Weights of a small mixture-of-experts language model, trained from scratch on English Wikipedia.
Size: 12 layers, width 128, vocabulary 4096.
Training: a variant of Adam for the experts, 301M tokens, 4871 steps.
Below are experts of layer 3 (counted from 0) of a mixture-of-experts language model. Rows are named router (the router's row for the expert), gate (a neuron's input weights, with its number), up (a neuron's input weights, with its number), down (a neuron's output weights, with its number) and show model dimensions 0-127. Each number is 500 + 50 x the weight over its row's rms, rounded and kept within 0 to 999. Numbers have three digits each.
Before each expert's rows: a language model's description of what the expert responds to. This comes from a sample of Wikipedia text that the model never trained on.

# expert 38
Description: Single capital letters and short pieces inside acronyms, codes and foreign names, such as the I in LIER or ZIP, AEC, PLO.
router:502464513526436560420477464627569603501491444571518401511521534449380469466477551561443455365581533522575481483440473537559453533531562512458552510481475480515517530439545574569542472516508562535520490485559536488481489510485488546519500433544524458490443526583452435372441476451539514474486477469409474496530555515578556573578527581508518482430515521524551451503462508580521507605442
gate3:578483541496488573493480521531514477441437487522507425511585622412452469431501479488506487455475549538471465459484485505440518532589482521490508530479571496525516441485422529498490567589610523506553445522630562420467492587470542554536577451489515525567457561493446500526512375412535602390471446483532442505603495570526541492537502515578531484488515573447552469473493469455552470581551
up3:478554549433519531484472421500516545521537452475496457527558568453553581487493519490541546512505483433451455416508465486398456463480491484546461545547564445556449514530520583465517606584636507492557513483563483475432543581480474515494599394509464571541490580496503581556568343461443551490453525546576432526583528481522465466521518532540520564556502467502452450495504450399502523446554
down3:503605551484518511507466502542494504450437525446535486500486503532461532436487432420446563497538472504521478497465407468550409506497377528417540429521511543453497485492459379574496462467480584539506487541529501488544580504513468558455541477564477462532484475419562499553575552548496568542505492561496665496494542576589590549521424442482614545435497498423571523463543512545462493566428
gate4:504448535524573495448472557480454469482413514487576501403478476417472437484511537442463448477504560455460530421439576602542468529558445485511534557488489549519511449550385544548540446575538471486514505465516446429444524502462492480584440521508541495544481565584515431529501547388547564347512504416463426501516513602552492491531476562608492461548537473453493472498540486579566489574449
up4:522401527520512432440524509400536479499431534483538553547442482478439510495456494552495455455503441419415456476417510487454520387571427576595526553568511554527536452464422532532446507602482552584458524538470408473475556441460497416531430485560532438464430500517487561516460398501534446491450526595506578509478484548497488513508517519548544587434552461573488576409539464490494552550530
down4:436554547484522506555583499552453416447523485527480437479475446435407464498524503502511512478547436548566536544517553500524394484496556478482486436431549462564463501453572515490493490511449548488461433488493477460391532495484372527374448529522488446428408497470548628506553480480570444611433417484485499521578477464500547422532550528476449539494560459510497462533526400547395437519474
gate5:405541493479491439480509474516500548508513340399460423574501470562471468539552465557439430424442487464502483531487485546632506448481511555497473446525505389483481547514512596446496482469476617487565557457524556558473515462530452536487495410467385440536480460457528477425461486553469568574471583570492560499500495527543509545488450416488536459435561482482551585524527591487459520463498
up5:497521483453479529554483532460554550491544534485523528516475526521568575530516572582587560488502433601558501476499486554521490437508394498507575533496517580459518536523590469625492450438488486493497490496473369484447525570541507484459508564458563591552499558550459427413579534510485535484572493420456474556514435437483452448476484568574469567436458518471547517583452480587442461447621
down5:513509499398494405464412515521558601448525505542600518496570466484511458528435423430494499445361462548470418471628570519499556478510474530493500546496493521581532476524523484431513529454572550527511578487514465525454496444486510553490516514496460533583556509466473614490461502483455508576448424498365529570567587435482554463449535535452496504471502501464534495387609479469500491504449
gate6:435539504516514554424569505666549473518501443534503501578491368556461492538522512572480453485509493441447486539514501521475544478490428567505522480605491507499561492473550496540548472519485517551486603532425619509546528484476541481495498502597460580481480506509522608554449468467427475551505458493554419514485550480518475460481530392530526469388547469485560555500426517433551470568356
up6:520429552455499430605428477365444526466515535444523485402530564464532488524479495434492532568511464518588497464516549469531443536539625441482495491423495495502433474542486479484457530477504461498539440507525348546470511536480489503527496486433534475516511521464436398424535525580525534434512542465474582517518445500520536502527489606475467581565447515495458483509598458528427516448667
down6:441565604482502414577479529504487568502431438507533531522593525466515485548418478509482490537421457452473521458470479541470472489444471517460627568501415448569521495471532502419594476543476440541584565551492522475360501462452629599538571437495523510557520473494547415479455521524452591493471450486510578471517557523471565601488466493529480529465519565475561433520561447532502511465460
gate7:470481511522519550516486559489576505411451427536487521453520591434511496465493551466422415422470566563547531374435432600459474552472490456481595515474450475526519459510420565468595429516584544487448468438548564481441445499489515497556555474468546448572495515585444500516533500508453568502442485466514501494617568508547462469555471455568551490454439457405517455554459474553493556611483
up7:587554440551453529534517577565459415461571568542511510518455444547458417427493601576484447571467469544548554469494466473420489481434549488470488549509419544507524529501574485561446447551543563555509451564507542569494474469472445470425543551441422528504435477548454583589464480464411417590442457460563485515510529506457504583515487515456561469474448511560483519566533570538472554410575
down7:538589510588476589490531569507467463517446459497572496396488547472453453429474505572489520488591575496409472494542524460514474601482543381510567489563510493493516465513510550524576535506527441401542470458443544513503474496462537539545531344507559489522441532510422516514491443499460551516468437502545400410480418435572503501578539501544511413549494490487476501392399548496554538482528
gate8:492512459410475463470484497542539408523499392443481428559480549526500479482549481546508463485537477370432546574543431535517485534521533498497490468447507480489463446448545599390487542479479509495528554502547570534555515415446469457507469426528413461452538430450490600467501495505508501516450490608583527435499526510550502492544487455521557481457636511519521476489548586473611627502381
up8:509493467478505457460477505533502452495444425426460454520486512499467457457523495517469479486536514416456537543541460521506502553511575485498494437417536480534477424439512600415498541498478505514506522447598584503542555402460442474516498429543403484421500444501538597469458504532510538538488467613571481383517509523546462502520485459534558471520664540507526464456550553471610650494390
down8:504429493509524559532622502408558448586512547482476470490439466529494524466597566544552522562607514423474503536533421616516559497525493497548484402479538471412433459457473552507481536475440482538507540509582568479663497408463445422523507507571561505468496477431510454593485481454484478515565570456537512478454488574452491498434452513495469517565497578481539494504386564534497534489505
gate9:494545486436452398468493485523455452472549500428482442489468368497569606604455440485578547437576555499494490509537402491440511565509619402436485503528522504483544448493623480564531467430476474484500544469527482551495499584412501558526460519564541479460473578500446483524514574458445514477493478462469540441517533443581420442470473516497469539556469461528566406459467496574504590547493
up9:514488542564521520475477551511506573497400447619550584518558604476421472451484538527462444516481486583585456455440631554572440499506398577517479560429437474501526476498419526418515538537567490513530406494516502434486530479574516486531509466461518472592478463516484497448500434504577494481451465488449484501538467564467604524500587483569474412444555542469505603509533434464533455461450
down9:516501561479545542544555463579472428505573517505521549555590413464495540508487577573525457516436535514391510560461561544567453444504471524469482436456459531474462520493552468487552533565530442605491502409583419535469480542538521447502375519541568528479558505464591547390494537543518550479548418544470473503470514377457485472506489495549476451441537462564464588515499474534558545401590
gate10:473554418509383478373530490525508474505572461530450541479499419522394421448470485540483532499535566428518486499515465455498485519441547555492455507551507527484515479497509447510552496504491586543498537534455577491479558531485466438484432495603500458507512410595504640565512492460565563535569489533501485477460626555443514546386580502460521435540532502527570560409493478560511474491381
up10:548485581491594542634475459504536538503426566485511442501522604475580582538542480484480470517490442583506477487469487541478485463533434464460515490479518475535474479478453529456500516507516451447526449484562391483539432506502492501501586491375503503511503571436494385427511553560430439443473542492463438483514413459567498396638420465522487564504440506435470483589483524519468535514614
down10:522477560443461483545415504547536534494446512502499456440620483464522465516444447526494519467371492475485499480549605464521448521442490560507570599469392464529466507490478500485580394528488479517491562429528487490401460532523549561570585480400565544547478478545492509524419507507512601475452427423410525488514586494483573467477419520458495479457536485440556460370527469474515577481455
gate11:524456497535453580499531426490449529493555579591422517554561520477399482445487477572501523550434493523576516505531481424560571463515439462544480542523509612406501494470526443592505560445458534564501511543555485514522458464640483510459435533467466647536477537449570515569461561441545447498463525405494453560463502459511540546519444560437475477519462413541429571568530509533454479535516
up11:517464491511401560488497435475473489496537574655396463546576543484385514477490503574503457550431509521617507496500467505532563499517486467590473563515517636449521437447526443519553543459496497568505498527546494497501452481652502515497447495475491571545474543422536574533501553470533415516444477443459490527461509469462540589509454506460482450476498436548407577590544503565495526556478
down11:494448507552522532462564551541518422511534560462490519541418520514514576479499572451522531499518428440479562467441471444491474533514426483556498471490659597467492567479503457459520548484481440402515413465531535419532485390553472390485522484548502530495553446525521446556461512477467420571586506468503454530428454544544498469519542490505513528625389441538395501524427559512442525434563
gate12:488511515437428399492433526439500523508458421541620486478512491516507529551472518400502535623525516569496479445443647580471467616478540498565501497463533500517469556517543452470523516500485456500506450521517473520489517442431481504452512525500575451469558529462454422434559591565486499482510570566489567446483527507428509399412471596527375464494489572517575508506529459529506492567405
up12:527515557570571558459479547559501519452437538492427495505559543426520507437450534604498433415490552516485493500471414491555464441548499482408510545486419481519556429441439547512536440532556568467569483431530512419449507562547579574592541447529492524546429491540521493563419410440546577449446401413475463491569456543551554590550491465529577494486535469424482467496467458512558499474517
down12:517450500558528561471603538520470441431452479527537539566537453494524551448467510562508370502586500485441524509493605464596463499436461423550490484557502493485546557521462536508511397577526487441602471517534555516416524452571546494525509547499490488443443472504562506494471508497554540447478425548484437344401554441472585525440459543412497418537503426501442471478512478485539488413538
gate13:465619514485485526501527480431577548564553474573434545575510464541482470486482515345530568442476423462520490507604513474467554459511551479515536475621542512475471577493540544427477438519439477515504504521504515551532537442523499461448458506526530455508485530456452497435621547547445453554537584515437440532458488440514472513389650458510463489496547521490497624516473508446487503395459
up13:497535496500415496422469472423529552536520424605516608508505481516505450476452471442512588497492430459455493451527454613447420470426479518496547535565539521491532520477532382458525518537493483485507526493455616493472559431526477531463493502576571448514504406475487603522575530522468522557571596519422481430477498488427491437375615480550514451443540501472574536446439483513545441475489
down13:537527455481495526473496467483463460465547521446531519479426448496433451438585517470440495517496566562560434490526469507477532501571566450444419442553587457503494417513547517495445494501527540490449507539468397585624581454431440441470422439490434408508495500493458524410582536500498430512575588501554505606551526538539451527572573434473529496468531486532450562501467563463612487595535

# expert 25
Description: Slashes and hyphens inside dates like 02/07/2013 or 1993-11-19, and commas after introductory dates such as On November 18.
router:601461523587556512429482554519562483478522507497468428489528587399484449465454532555466499458489557534497471476476566520544487523506529419500517524454445508535509440465457507576544500558484447460542458452577513390439507557480453561572546500526625521549505558603392483489425479492577475411438477420539540474571490610565547545537515530620585524510456564473495522519501443525560522557495
gate9:612433524533515486521378440520575498535492580514442491460531377483585395472574556552438603426532514437511498447495546570550436508474497451487490522403373469520441491537529453516482489517519494512541523550457493572553444544400490546471555544486514493546497535569555584507510535510531510457386446451487581484481511525468492584554457530502509473423503514477532582559524477500416515580498
up9:395570485461467465448611536496446548448492397533564475546485595515445580530449510471591401550469493558513508592476494466474518475493523506546509465612628552502550511487459593496548542512502488511442462460501503417418609476581546489546484451535420505445494474436467409461475482492449503490608552542473422530513504484522499430453541479447466514554464505516481456442449528546593520446472
down9:487448503448553519496434460490514485436502523492541570502523414502441525458500499483508515522500533495485537561459447423625478458599594405499458537560484525440567511551550525457529589522523539482448571510513537444502512547497506550574450429493540483447483539449537518360584542495511560480415482553464496490655507408509490542542617442501458392411464501482440442579500435529532504500497
gate10:529513438449596495411478408439490495507519571504531433486501483472438495473531496507451573484413440493460566491488451436455505417445454568524514556512564430541502497394442529551412356468465479464549447464495550417487529511521439570507440528611528523557417511463467571489481431544582505544560525386511523561547474566540502462473472457549465519531484419456459522485560532535399498536544
up10:483449554558457523555527592535497556451469407533531557471518477508529497472466519506521412501599570512568410451499593549541494574553498451469513489489448541469538452597532473412574608558543546539467519502518524601496489482508567475499586465405475448481565447527529438464507578454417581458427509574489441407480532448488545548566545519471519471424531590562523466502441464491587480494449
down10:517449490435531528527518550571522461526489518458549497499518445476490470420514605498462456512495517493500518462425451546423445417441527522401515474549553414415596515502496580553524497542475464474527588566556405527538490614539505546602493514503596379490424452501531461575460415511482578457493509533484499546646518522554501540446587496517493468479460575510419518483464554529474483585513
gate11:468537471541475506517432482538511462490508583462492525495583410509549436498543530516369537433519548532504418535550524560556506469554545527563505416481398541482481491554504467519472538524551442531502440473414450485570455547432527539486530499458463564511548562640573543494492476534467522460503561561635569472464529520438495549600455469499582420452498644593443526500537486475530486522481
up11:526443541481513541476581521544510585456474441558504464476468613501418491443425494506602430570495463487557502485415522516540481575481481472442493591517559482505562548455424564483575448525550563463508501473544562456435557498584555473510551517545501411522438435432437448459435472440545450524491503407395423501563553488556548471475559580440513486479530406446543434420466485550480548491495
down11:499422511575522473488474526522484438445488470487598506555512474515449525514522596506487446558572548562497513539484474407548481515562537372442479554566493469485534448536473578466517588592503492490501581452478522497375573489572619544532511384537456526432481510437460518407553494568475523447450442511493479476526442400556500515566621498460501455522483480485445439496484413480572524489445
gate12:482486521486506578588455459481535510546526369538557567413485463453423498552431430541482493423483423566573554493511526588491486461459486472489585520476404506550605469426559619531508503480528427502516417420516511555539527543502530478538499366573491459528510464473463422480515517514596562441477549474475458533563516562515551509551513535430594508458492456591484465505529489522447451441469
up12:481503514524458450463554496530478514450482562558481429576578605444486406447457502540537485495492624462481444505428559470503422531535567493441534554533494442474447576527474485501544433505552528395539544549520583529436586447463616525554616583477468530544449508555561502493518470567470482444490467505519481448564572509509492474458559555530496569516570522406584449421440468553561552508497
down12:534447473590534492550555450416422605492593483508504522593534510518547533467544549382505504614505427603482498567539439397553502568543475453584563493455560493474510504519518485483481539510572518465499504555517506550526534532437382525423458589561521589489494525455438494432498606544532533545525524462536406423462532454432545468528553431423482482495452471505516535487560453504505529479476
gate13:546513605587491553505440451579544570460431471593516475467622489502448518450486553498475523442500575558481508509482509532612464580555531544401538514532455503578483516478435504509559409500558557478547407437529494510510557546535520489589525429551510449567403549514534465468494459433523495474522552522408520446572558469520499500589577563515532409494493538437562470511528544535584485562452
up13:453596471404543497571568411548454532510527546516544438430447434517408469498540528376571546555528551447437470446466440491467531549437473468462527444566457458466577498448451506427446457570491527535550434516491477475471409509550506514576517504402419412560546484507538508460443477531557526584498439583474503455531534565476490488560550457576543544500540511526431413465540549455426515485451
down13:532545480523497490479476538443467513519418606526490414547417564485419489507553486510610469468527477531508430522482456547500490475542614473417517463463533532499585588571566416459526511492536382419488474611569454531494501476513545446492462496495463525530512421440559524455583448468498628451488498533474622543491453524523475432436553495551529538454448510521428473419553561583533500512469
gate14:442556473448541540537549531475564474529540503500509485566529471415501443442569435503446615518500480510495482551481488510427509440551558479563485434390479548448510569470441411640542593418478476562443455546557486602437494576482552577498520493549527560492509511447465441514439461571478516477464492466538490539500549585499471511491495616494463442507449482513444505534558376378535499481522
up14:426545463462524542487449419433498444589486515523498497522492537485490540549568511426502554527418384471515527503515483448447489427550489584469447480471485538477566559585508498567540555410484450498528546491495405583422392572483497490486536466550454523529505433404396502499537519546379423543466560448489484590485471433510437525424469540473389515586494442513452510493514467430550550525526
down14:429470529493531540573557518495539562502462455503490518450599475469561601521493430471394474365493520461528470506524527411513433508579520520533468470491464489531529513454463530493478454428546463453473455458467549414477537437541483483398504440497410556530523487465461458507435488453506510584518548444476551566377628556555469579468482407427505511530536427554500546436437525443476538431572
gate15:467530438444524525451385524469562433520458539546521437452506580436543530555496512449517521457544490523488459463559530489514498620514458523544454510512450427447516442563530531530472428483483458493541487535442470436457445505348566549533580442539418556606495444492438444530491525533488437418486543554458492476481491500444476573472477456581492424496509531493535556519447395648605521520508
up15:548456565585501484527586500532465578482527453518512553517492431551430463452465487549467452502469523502534544527433498527546470396513523452433546512478529525528524531422443503520516539518553580511492518463570570557568601532638436491503426535494603435404454579506551525458496425449537584549515464425538472501521529537588524441552549575433560549467529483533512452462525569407381497503480
down15:540486471537461479429510518532504386484488642548561527427488458503377392522430552466477605531637442505482512479656490577488506465551454441450551517523501488453536515562502481552487537538533571494547482552530532582516512514541487476492578457606521500498514509534456438442539461536500524473464528443505447464583433458483529441453595552513430492514477483413518475474582461530469475551481
gate16:546464494459440524540411540409558409516522479480419568508494542523587574569557476495522528472468543468421564486553425381460552492452461544461433521455492494438479522537598482434492548539440437454566571488469495530508405421467438440466522547475575517509535437508446560523603560493513437468432499554504491494453409534496426575468469469535497603522458490415510618533503486511513487478551
up16:428526512417465502526580546506391551552511443518547575512517510488448554503540502379519520622496430489474511515495490529496513508542596565507513442534531548464525550501445518486462534527515518542437546484531510507459575466545532490505373356547446525454471575384568422512480495501475550547662506550550463471466540533485521464472491523492373461553546514555452449471523444438529502432486
down16:460383518448496495451497510570509576463519523536543588462563408435375423490388442455532506441549487432464482557502440489562469411539499454498491489553471573499533551550530465501541490489503552517498517621459555486542587558516431510492478439514580521528516497496549483370524495507528577488509453517483492520623482445468462477522564448513505347394504499510494492545529512547425521464470
gate17:466403530447428434496479470479474441588421591458479500505426523472496474492513416633561462483455552469514480524489587483539554450508490455507471467477554487682449498556506591564469469511521595529493539437486485467471483552608490529522604515456406496462507542566480435489506552533481471513418539543535527496519500513479451572488493423408524447559454525484427442548443490528589524506445
up17:506593522491537597508543569521524578423543458532530524554506472564474483497402507428420488516536551538514477498495457490476452574515511427462503482530454529356533506440445467442541504503472439380534409556559530532514568469428551533524408562576604498518437519459533562454477385456530580431551482464483535487512538420474571439511560552530508528483552452501543520437547574476427454503497
down17:486587496453555503492448433538512433476585508388512496503462572512415464537476497494468537489591524558510536475486476478508544543502554477507440433487439409530505557459537470536473550588431427441539442522500505509451428529399590524518490469520488491506513533438554544330478494518471481550361524538586441560539448473525572501542603586493521470449457423510419488531550490454506550456436
gate18:499497421513587483555514555529460489589508505481382481400491559534468518502512471505503499545522489556486545422462418581520571513564583486497461512504522533514439504426426460476541468544465509550515540432483497405501461456576468517513419460502524446489513594464439545491503490530646486585492400486500528434548487512472622615456430418598505535562506489559511451489586457522547560488538
up18:472518423474558475557527549446474462604508522470391514451443603549516549565531457494554515528471487489447575468513455520454590529497554512513424485513547570489426500475512460481496498521422492544497522452474468411508454409547450483481412446469516480495545548441513591520549541520579504574487441505564546473489441507456559580415377401565492543615473468552456500548576450459556527440574
down18:447472476531411424486529489499480620549546363491510521548458538545481422530450425479493505525519446395513514543508480454555471508436498496473556499468440539527409496536483558425483429400416548523509438552474557492538549509494485504396514550501520587537506499534614440520529571458465456545625475562534552564520462545479466546569468390498516556487510502466581543504469527520414461435436
gate19:547532452553507511495453484443542411601474578520432471432470572542546543451580548563510615557450455499486475512480515523585530456473540502525487467531463521480451562493515427622427567523522474521458512427524461459535408519475499550490545504538428535497533590585518546492577532557491450434451444532604596500497482490427477634446459524546516476534478535504428531588572489462555501501581
up19:555528492582569543449509467475476480544462572528465445434513556470521468461573582578467585570553487507460482486444556588622518448519554439471510485493506566475475555505490478611422500538542509524504473422513502475499442530425527627540536516543396520535487577505457488503544464598509484413459470523588520465501492547412485658426445518523564453462496546484469494544550445466548553524525
down19:462548553465475502538506511431432549541522458517490487517507534512599540547519437462500518469441402424556510430542479467446483493487485628531562500521475516455529442490503494502440384416516458479514510529502477486488455488476478564392487547525462587561444484476486477521433518477443541559588540508503603559428468472474503497471318400570562545456548453466558558474514630464431514467533

# expert 17
Description: Commas, colons, full stops and sentence-opening "He"/"In" in sports and career biographies, e.g. "League: 2019–20, 2020–21", "He also represented".
router:549487500556544519455448550496555572457431477510516477483501494392445523518410538502445485510486536518521492488468539497528403522539528490402594523500443439576529474512466603586530418527518520442510480463544535362438535533372479577556477493558623451528438514535415438519468475475490581421530514477474452466541534571544506506502523524643542441509557529459516478398487531525516514569485
gate9:503418480509562449512539472489542458501481541498472548454512441474490483489516484499637467440587505489512524462517510453521578427447527511416553529552441439513451435550547663466456392526497447458485371482410605503473514476443446527468514545498580450517537481543565542503547500379601521457464488483492478458502470562480469538541534470456541504545509522392526561417424508543503445481579
up9:497597508503460537479469528519462535481485453496515462518500528530505531506472530498385507519436453534467481538456501541466401554545434463569460495469572558478516531454475307519545580453548555554516628502576390509505466549560557477518526433527450548490437498469400476497437493614407464557536479493523496530499539416531531469469438541561448519462491476586479444579573469435468533525437
down9:493496586528565514477534595532543433518507460463582511547518511435456461497533496540472495466594626513535483491479467519465497573512457435447492563416489472483484442536444622429480545584490476477512509444464500438539546445423502523583519357509509444493502548503482519467373461490536498500547497407504453411557413494591490539514477552441464441438480565507528452566507494535530413572404
gate10:475522490483462506569438491447605456590550534540520501483458496540515562477509477520477510574506466499438611539597541472434451485538475538526513473469435491466417559541533470500422468455477520429451569585506542505507472402412485473474404408576598419514544437456525384523513562488396575515557589574542471506463479497439482469444461433575448522480466531436485497473443528428471468451530
up10:460434469543534476482540455468504438519527473559436494471527593423560479553523515496474566508552513488535500494554516448537465533517537556523496600478396459534486493527569550549472407528498484404475491518552421516437435508466513618548658351578611468606543477488428468530392467553521485491489506483529579475493455550562447487493440462484499460456470505443585533433521501524545505515491
down10:464491578501406479445451516540490502496574533560496465443534487488589478441520464584500480481481498423464504515488580501459498541440464639519471502540499393498489527544479508550457449412488451495446460522467479525533504404504582467566429491403521542521593453543558508492483491568418440515560562544575526563305464484534524430455431449485551475492521516481486548483478495482558388482556
gate11:504469513593563464600516418466541472554614530418447501440499542520536461496552482507504526423539477462522573528544424509485548483430490457489570544538547529452500460460409588662493482512549470596443529551448512503576609483442479506506483489549619494546431547424589484530432480514505541502492486503487490519508477589544542529496477500601565455476455524429443524494561456431463447520547
up11:536534507431444548464465577592488551460408458571566481474517539459489504484444496537472435505486481516484443468434604550558445540597539486532420504427427473504561491555587446376537532479507559415518433425542522507469385554541538505517570493498377470478541443546363461434532505466486484493465459487531498417518548416486518501481543481432466512490514518553524443489457498536568530478402
down11:453474498458500573401483510585532413482469500515618503537481504455479471512478578565491538573586600609490536430550512500526446483493495475500477389511495453409516491462612558426466491502406489514504500464481491457544451579463583616549467482585482478444502583465555479494447510542425514435512537546505545515477518447581498455568542483527522456509444524546460436568472505434438397516431
gate12:596466459526504462459492578567587456531400501525525540510576496435438437490541552461548426490526517516487448461470557479525528600469548448468508501471501555601481434489493497570479519502524561479467459526546517477459494499399447553569513473472574483508448568505441501522501427424534465463442430434421493512619499528591602425463439487609502529465555472451581438394511434535485515555439
up12:529422443474449547457508558573519501499542522531531543530456516519459555465562516528523572483478469449563521415541438590518553422429581567500541478525444577584444541421420506556455557517492495434504468549439429513472526419506476483564461496540471428540486496579556559459488447469498509415520528401456446453527422530534527397546451509540506433477505564554421481413395460558541458587554
down12:546498493398469491559561467598479513506569568464546445546566439520522585531510493515492541530461484403501644533493441567432598386497447556563512558489554512450534536497590518526509538461517490580428498508463495485563502495530468505614437546531461417448492448560569535521471556538508486506514575489649502553521554474487479396485439478461531520479489496561475517515555575505406501492537
gate13:510468604525514582432452497518548592544546519512560499487536562427477437544471518480477405444474493505581418417508563575531500578533512461563520448564568536565585459487466491511579491543544577483465403500570492482454467545502476544524557511569508416487534562456457509517527461463505521374440579484387409526519585498540610560527490588535539466516485558503499513502535463539542452487433
up13:401425604457589498495429458426447411431488520441465569463543569580474488470503580492406447478524478451440453549424454507539436554462461485508540582562523554535515573526493414445555579439484570556490506424527519515485540569494503535477494481539505524518497469549517434511452570491422571494541509471485480438422536459527445504547461573483512574428564520528391502575522592451480454440512
down13:520532527496582481446509575549475481548429490511506549461482578543505407376519526451512508468481452475587484489421554479546505538549449573488479464478403540506636523440532497439514509464609490466535461469488452457440481619458510594545537537563523485525463574464540411564497430503474565462535478520532461484441490478465548495398543504564623504506510552496490438439435413543577540539551
gate14:530524512516484538418544479463563550464447476517541462520521521512494473494499541623453473441549547481573408494523591493518489535556572355471462597454528450527507474520405548446481472545450592442499452495614527478483536557517512559541471554536501449556540548554481484432418411465518488500434526513452536445605480471551573481476501484530574481513599523448552413488420409481543519498400
up14:516464448523555442493592478554465495525474514451488540578410521494430563578549538398528447500442500526556529545553449539531421462531422596527532526596553514441517553482458467416511463492537470490468581456518505457433442454493564437541466519445504432571462520481589428597393545426525564459481513594484483448425431565429524420447413517485492462511576524529529464491472566521467500537523
down14:497487463513491455432421510373505461509469564570503417540382518496453519468457477466467605502501427536511591452483417402595471517440523498596468532491510537469516542393577497479458457424472557561522477557466526426575534472529479448460486483514515512447497572440457395556469601506515543508508555514529492481456496546459432634499440491485519532504487474497499573530599535514484442402501
gate15:493478491517513479434547542492453561429507440460385537602500487482549479551384566503542503528461392458503502473508540519552570516455442429525549504579527514473518453500419520558446497530467475580519501536445450328491368531512562535525511546507497471491484496529495516577385476567476393480506547471458549436492536486549556470508497490611510516498473468556433532418604533432544487501529
up15:534500562587552554524457534558544435543515520536565459396553542494486491405572455526406471471551615572513455504446551532536450540557561483457466563381492468587555527497569517460551513542539548478460505446588544605521618507479523508513496449518388472520504514528464488432562497429538619498448444498513455487540501512480475556530504526395494445443543533474585435515461432513486494516484
down15:539442488511583501505434515511569415508479501561597446512552422483532500470464489510424505442585600490497542439505615440572452517533577432402505450487405483493524484392475562470486509407558503482532432515456556508470458517456533461464516402491512424563499446499544422462483466496478486506467498499448464436443511473457515595476503441513477506522423623387493520529412445505584489520436
gate16:564396416556585549510429569509604474549545527450554488519523490432521462449528493497540451451510563493523506484574428438495531534510581456443589512491416499507534492532543574560469470524525462424419554493473615475451453457370499520538478431521601382572506485505541480457535494362447537520488564553506535503538500500489428533501524528531486528496489515577512543395425513520561501533519
up16:473536585502509482485575468537467571472456440559498448446514562568444478497460477548432459531526485524490455487420594557559452516514478522537439505484571537515513493433462446466563559511539571605590444496551460512567566562565524502529529549521417615421465551522384482455439473582592491450475435431487479501538522556515561475529484528389568449435547518466492443563569434499449535521440
down16:437510577529586561520541585532533345447443458531547560521542544440499506487511485489438535486587543548495441471525505500479542492546530479471467487430489561413490519505391592404427564553465496502506502479550440529574497508445524463570462415468456453503449505494485483501433430539534524448555513382464528486633459486532458505506488611420444455499507492529457563632512519525466464491464
gate17:463518476447491489509468354468416481497452443576494475396537446436535547552448487476535509511497507540458485440475507511474558598556477558495525499501423487478488408543420526478514386533528540472429499450476412514596443512453531577484488492489539509561524560466500471545525556498482537468506488450434460424521459538550420520512441470529482435490623463394557440363602470444497513583499
up17:527436561551556598468558621567570564505563510442522463519517548507417442428479528523499446427596518499544491554507532551560461428456519445452496492484569480546512523407585517528493626543499512550504451497536541434386534517525508471554524501512487448498457467566442473457436461422535492467453502525566560524529573473436568538532550515486569544461401590618495483540437485543534520475454
down17:460478513514498482457461434602488481442473455479529440482520562487551392393427526507551499515558556466535447495440529477431506529453546427422465487522560567466563365467455515487538575388410491460424457470425608522466543543447443531525527463544556547481446562538519495393462463481531470482474476474557525457545443435479538508551480549493494511458537615409504408508507533476516507444416
gate18:485522531587555515428474503504530572417437516564542472441462578512449534471475525472504461478536538487516486484388513487583447564508535495502603536540541549586557539382486552548572440554475555508520468451600532501536549526522535534583589495586540439492577539588515457491526464489542524437465405405502508538495565495538540554489540537561578430525572528456460427445440544545459505465407
up18:425491429431589547517463502480571494566551574546540491554551495414495498571510514523560481460503428435499482558542528416509548576541521533484523492559518539511447537513488438429521572498528595386536457560577450548491471555443530510534399384495520494449440534405542568501511465438453499428441424424521559555417528471495519478542451494557420517436479546544441506469454488440543454439422
down18:443484494524553554551482453537398511519590470568448527527498601533474481391466430482570517488412521540475461553386420513532491469591566517533473453536507436483501533469410449581470520492448538448392520419470438528537547469517562524459411474511606544558483444482514497469472524528568497534540494548435526570435540524507489504522385453488567483336505504515539477485538486517533524557544
gate19:396476486560577493574435444449517461467424530455387494442511497438488523462511548476583477496473459477454532491484459472424504542593563512456533485536516563480558461499515578594470312527547528531457565480540503548504514582463515512510486464507562465476455553448496492573545504494453576552546520477434404481465478454576475519458461530562464501505601540347530464392491498506478473493518
up19:404508440520560464557413440448484491523472544419369506467463477491549580508515565448598524544447424463440604529517421452400530527589523549504501492519528550438503515513480509551448384530497478541453578495513446537480473547457478491477497477481582486446496538476514514565567548526442575544564511507463428510453460425533411472445451534539432537532606497390520483435521490513428494460560
down19:474538451473523515627531518358445519566517500494404543537473468542544528499495452445525444437490408404502559497519504499487543530451413534528536489502451453520470516580547470510458422512552467474541486551525452480476497444543510455404494513519369446462572442425452521644496610431513491509519478542526521463405502562504491531424552532446483492548499394482520590426516538508522496558556